Weights of a small mixture-of-experts language model, trained from scratch on English Wikipedia.
Experts: 48 experts in each of 12 layers, 96 SwiGLU neurons an expert, 4 picks a token, a sigmoid router.
Training: 253M tokens, 3866 steps.
Below are experts of layer 10 (counted from 0) of a mixture-of-experts language model. Rows are named gate (a neuron's input weights, with its number), up (a neuron's input weights, with its number) and show model dimensions 0-223. Each number is 128 + 24 x the weight over its row's rms, rounded and kept within 0 to 255. Numbers have three digits each.
Before each expert's rows: a language model's description of what the expert responds to. This comes from a sample of Wikipedia text that the model never trained on.

# expert 9
It responds to: Capitalized words inside names of organizations, places and events, such as United, University, International, National, Royal, Association.
gate2:099143179145128136135140129099138120150176113128147108117157150116164130123141089151145129146189116152087151118152111191117083128132141156129114154106102113107129110111105166110126122144169127146144111146117118123147092123157094131092102102182198117119142153151097106116151155124181123170115085113122146162108123115129094159159112140118095152096129118127164147133144108072138119120087178106124132100104096149097128137098121153165152129094063139080116107140118109114121128126115101138100103141128115108121107149103143152116119164081120126092101147116150109141116139132096128133135125136133144159126137131130109121107117086150117095154120086121120166114122085171112101102135
up2:153110122147161119117132123149124100162123122130130142108139179137160121163152141105122121124144142089136158109160127158087164140138109104142133097145143142119149151130140137159171149110145102154120103144144117129122118140116130134084180117096127116148156110163114134052114181184169119118126100134138149121118132134120121174088121160110102104125171122129141130120091096113075116144133104141168121129171132150082142134153123137108149120148110125091109118149107130147167133122066095136114102176115130145109142092122148102121132140146097181125108118080147143112121147116149141113091171112146117135162146101130100123093137095156135128155150141040129126184148116143138136132147

# expert 10
It responds to: Month names, years and day numbers in dates, in prose and tables, such as In 1901, November 1998, July 5, 2021.
gate0:115128100087108098132122150161158137135184114120165130137095106114127143158107100131137113156145168158098142105108176156140120130121120159120104118103131140153121115083150170121140176123074123126133120116147163147100109057107156140109147084095137148152136132119164109104183122130150144136120096112141126165092068106143089094122173116152124086138107093134137144127095145109096140122115166114142126114127110105133143119132135160117121150116093139094106133145120137155142142093134132169125150107068162121125162161121126168151143130116136184116081120088140126132154139126142142126117155142113149112064114161124105132083100147128121107153101144108127150141171096145121118128124
up0:108106155124130141116139105105139115096109170172148132110166153083177122130132182143093101115127086104157124104156127076124122156100106118145133128203148115124151139176098147152112111130109137114121115116143110108128162153162119155157129154148136115124150090115140156085080162108103164131151190112137097109133151147102149158145112111087086153127174148132132124132143129098179103119131132152120133110155129154154129157169145121107159091178171120120160139140135127137112109130152118118121112113174119140137133128150122147104106126138095118134150138141126165137095118115134127138143121121133078135184162134155136143162163147155101118113130131103121090114092121123189150124106

# expert 27
It responds to: Common English first names like David, James, Robert, and pieces of foreign surnames in sports result tables, such as Szilves-z-ter, Ugl-ov.
gate2:131160106140146118165156164165137153111094150114131174112107099145085142114132120120138165117101169135118103149117180116135137206111095142162121123136135107118131108136172113125122117137161126080104139126134116159134081117104058138118122158166141141095128130091144137126104087145095117141125102134105124111094161109140145122126137122137154113123144113142119136130149165120100120103146120119144163173121121171119113128154109148140102155117113144151144154140161127188158116141147159086125105109144097115128145086133214132104146131171067133123109119122092092144124121129120131139133143115126124144127183120101097121155090143114138140159167121093161145151117121149105131133174
up2:107152175112131141116139171113072094125191154158123085141137149078144134097165118125109115116173098116138094136112144145077128175150154148106143151102142132108098159116124101107166102111112082163149107132058104112119111127156161111119108106115133069146147150134135128142134157124136106071143142062130119115132142115120123105107138127114134159140147137155109111093119109150144118105099133146150104096134100092144147097105116100146150101123121103101112132138108102104100118159111118158143129124154160108138122132136063134136129128114152140139133145136148147105107188094154077156133106155130115174121115121129146103090127113148118125111085114132114112122146148115153162116153

# expert 35
It responds to: Pipe separators between numeric cells in sports, election and census tables, plus markdown table divider rows and dashes.
gate1:119125099150104180133201124110176131167106132133119145119146104166132128149110162133158125160117106133110129180136151108141119128141134097142166172159108111117117161099084117149121158156137150142150166110113133107112136087131123130169086084144161167139140142134168097117147138117103154139092125138126121087162110154127156143143141163156112113160086110098099188153107160120111150100156127130154146151093133142115103154122115160155110137148128125096151158088157111062121115114124123141126152119131101147134098136106162123097117111114153097110111108148150145153114121139100127123108132137142138118130129151108162097157091171146083104158127102163142093128129149121192121119135
up1:095116070149122121121134137154119118128087122104142119119115138158100157128140102133124131136123102150128110107149125140126155120098095148091126145109175121135141105136096103136096186129109117121135116164156098141121095142113128119117125147125095081096157126147121156100097155131132119114139174119120159138120141138092151118083103172163151137105091126165120131153165136110119128143108106154081094106098113116116107146161150117092147149175184130086127143141125157149123151105143133136113123099107145173107081182103113119136135110141076116118160182158174124174119120109142114121156124145135096125146145126162136142114126152184111149154144179129125151108072133153092144153089

# expert 6
It responds to: Articles, possessives and quantifiers opening a noun phrase in running prose, such as the, a, his, another, several.
gate1:153119115121091107132120185151147121146173135126102126139111131101147155158113082118130124121141119128198140130089111130113127131130108132152068134098133142134121162138137135115113177109121130127073108120109121161118152122125137114069167122125085156099072141130135167145137148109129130146195151118125140139122181150114153123117090085113163138144154160146115139084134116069156127115174125124116104095175151111121156125090110131137143151141144137128103141105102119125098144142108067161112129110129129128059121156104131133129146155134126128133107101125098132099090122141133120137141155158132115156105129164134112152100128127165114138143097127110145137118142137123162134042134
up1:084123166088108127097111092141094144122128100082159117167125119110075122164112144119111166136143125139099114142112123126162122136156108107144182137124130088163172111155104123083135110126129138149120156105110149108090153173112139094170119111118083130160103146129093097120110131120114119124126129120137143084134096112176132133124124122121095141087141137153154128143166129099094139181102146177113127157119120152132092125142137103106099130150111143150149122142161152137137131121114137134159134126094112177117105141162148104115098127108137097148170121132090074182135184066172130096089076126155150144155104121130127143143119125132134121112152144141137104120124133125140151151091

# expert 5
It responds to: Pipe separators between table cells, markdown table rules, sentence-final periods, line breaks and heading == marks, especially after a number or row label.
gate1:152149143106091092085174160131161143152110103101105170139093125106131147115102140109134159105099145154134120149128076137112119138141119141143102150111085144139129134115127155139116142131109112159128108132138116106154142069109104142114084151139140140125171165130130149148125130089137112197141095125148128145113153079123109168085087126090150162133094102107116132145119124104181136105113128132161157130129132161146173078146109122087117127137138154140083113109124095145119109125131125124088078119151143112118151125102180158114156121140102150114103165184169124141141122118121162162140117164137086115132140149126094115078142109126082128156097107140132120117120123116111150117083
up1:140155091124149104115154112147144154089106127099117169132090115121148137113123098100132180133146143125080146168128120121109095120155092087149141134150148116137141093132064128148095141115118108170143111136112124117153153122129124135117125172144162145129123097159149114120143127081063108142122082143109107144104134181173075136115114125114115142147125084110112125113091085126141177094127101125141119138120154142131140140137105146075101124136132146096083100108148147127141133144125124140103088146151128119092133177102146126140160181173116145132160120125166110131155123118140121194167142119169136087131124133156093133099153179128120123142129087142152129139141122108094118115122

# expert 2
It responds to: Empty table cells, bare spaces, and byte pieces of Arabic, Cyrillic or Japanese script, such as a space inside حسين اباد or | |.
gate0:140128135125117097131189101133120115118129143090143117179127171106130157110130100130135109157116111104160156126133074167094117111115147121141148113117156080144121116077128144172160123118076145152101140110137128073163130109115093131132051081125147107145108152110119134131147151150148117124100144164104109151118088120151121110103122133143138141164117153127145137087110155137145186144155095142131174163097145087168132133077145139126109146120108121140145141164140082117091133182142083138130124122111113118116109150127111122115114094110168146143115155144113121141157117165135168131096136140143148143142094171108141123141148131178102141128124175148108127140099114133164128104131
up0:183125133122108109132160132142126091137129147093125161134112144129149079133122165124090149158094158131139097116153055118137152106110115126163135137110102070144144100114152115147121127117122178131151154142166122124140129108128110125110117051159127110145126160104140093146110128133091112152096151139139111164102128122149121113132121131112147108156113159131102137127129135129124209157153152139103167116130160107206144152099130139113132160119130159112133127134215115119124186124101092106139117140146159113135150162126128124103097157122095120162111150098119146153126112119129117143144102107125130126105109147102135111117107178157157126153100137147150138122137113115168133085130

# expert 18
It responds to: Line-opening list hyphens, table pipes and section-heading equals signs right after a line break, such as - Points: 574, | Catches.
gate0:111107088142129130107100108150188105129139105109143108146109147115140103097140191118133116131148145156099160100094109135113122155112080090158146144105130126117166150176142110125120132127112179145099135142123105104117169172131125110146099144138128084171139114109138153141127146119149147135140145131101085140159112130087136129148141125082095065119145167144118141106117123151124106129091156110105139162165116147154137099137100140161168110159124120165158116105153116105101146121142135146141124136150139133154132146114161163133079124151111114091131116127151133144148107077153138063104155116117097157112141171095166082120114129094168129151111153134164169095127143119120102145149
up0:136095114122165131114161144152124135140175117148138094119144130135153123121144127117138090106165147086108086146129083111155138158130164139136137070142099157149157110138165148138127101132141105108095126096124138122146143111116129140111095112151191156133106161122158080083133152124153097136161110124155124077109125138171117145118167156138148144113122091124119142118147074160133123108144138144132086164129122156152130149131153105110082117091135125137128102133117103152096143075165107120141139130131116116131131176127106107112105129060088108133118111107114117152105117106176094066109118104117142122162124103110102146159135153116130150073137113149108087151119103136116181146130

# expert 4
It responds to: Place-name words and their word-final pieces after in, of, or at, such as County, York, River, and Chattanooga.
gate1:106131150111109141118088149173181139137133134127069155094127136124135143143153153148155125164108128134154153165151121138129149102158152092124205106139138102150113120116103106161126082146099132132123172121123128106125099164125101163110112074106183144110090117141105091126135131123144094088113209187166128127133091121108119078137086139134129122132126170116137120128159128110124107140113146141135117137110131139102104127154125107130143125120105103160105086110148155111121085096139155122145136141128125118171130149101116150145156127145160146108145129116175141133163106115168121155109120095142138087151138093097104136099090142152117148128100106122150140150109141169117142159154
up1:147114163125112134149101105162052079164105121096141118113145114112103118177118086120114161155144137155090141120151114148178120133143136093136124130123124121104146103117128123095155136125110143122147112120146059076140118066161121153075138122098122106167152144096129097115156131097160135113112121136123116129144101128107117102098131137104171131164153094141151109074093118107148157110144135142105146095135134128128137119134140133143143139163113109118134123154109131121103162160129118123121084131084102169131096153130107095113153116109119141150166146113092131085141117139120141099142146104137106177076130187119125139141124110153124154085102143121145167130145114131166172105157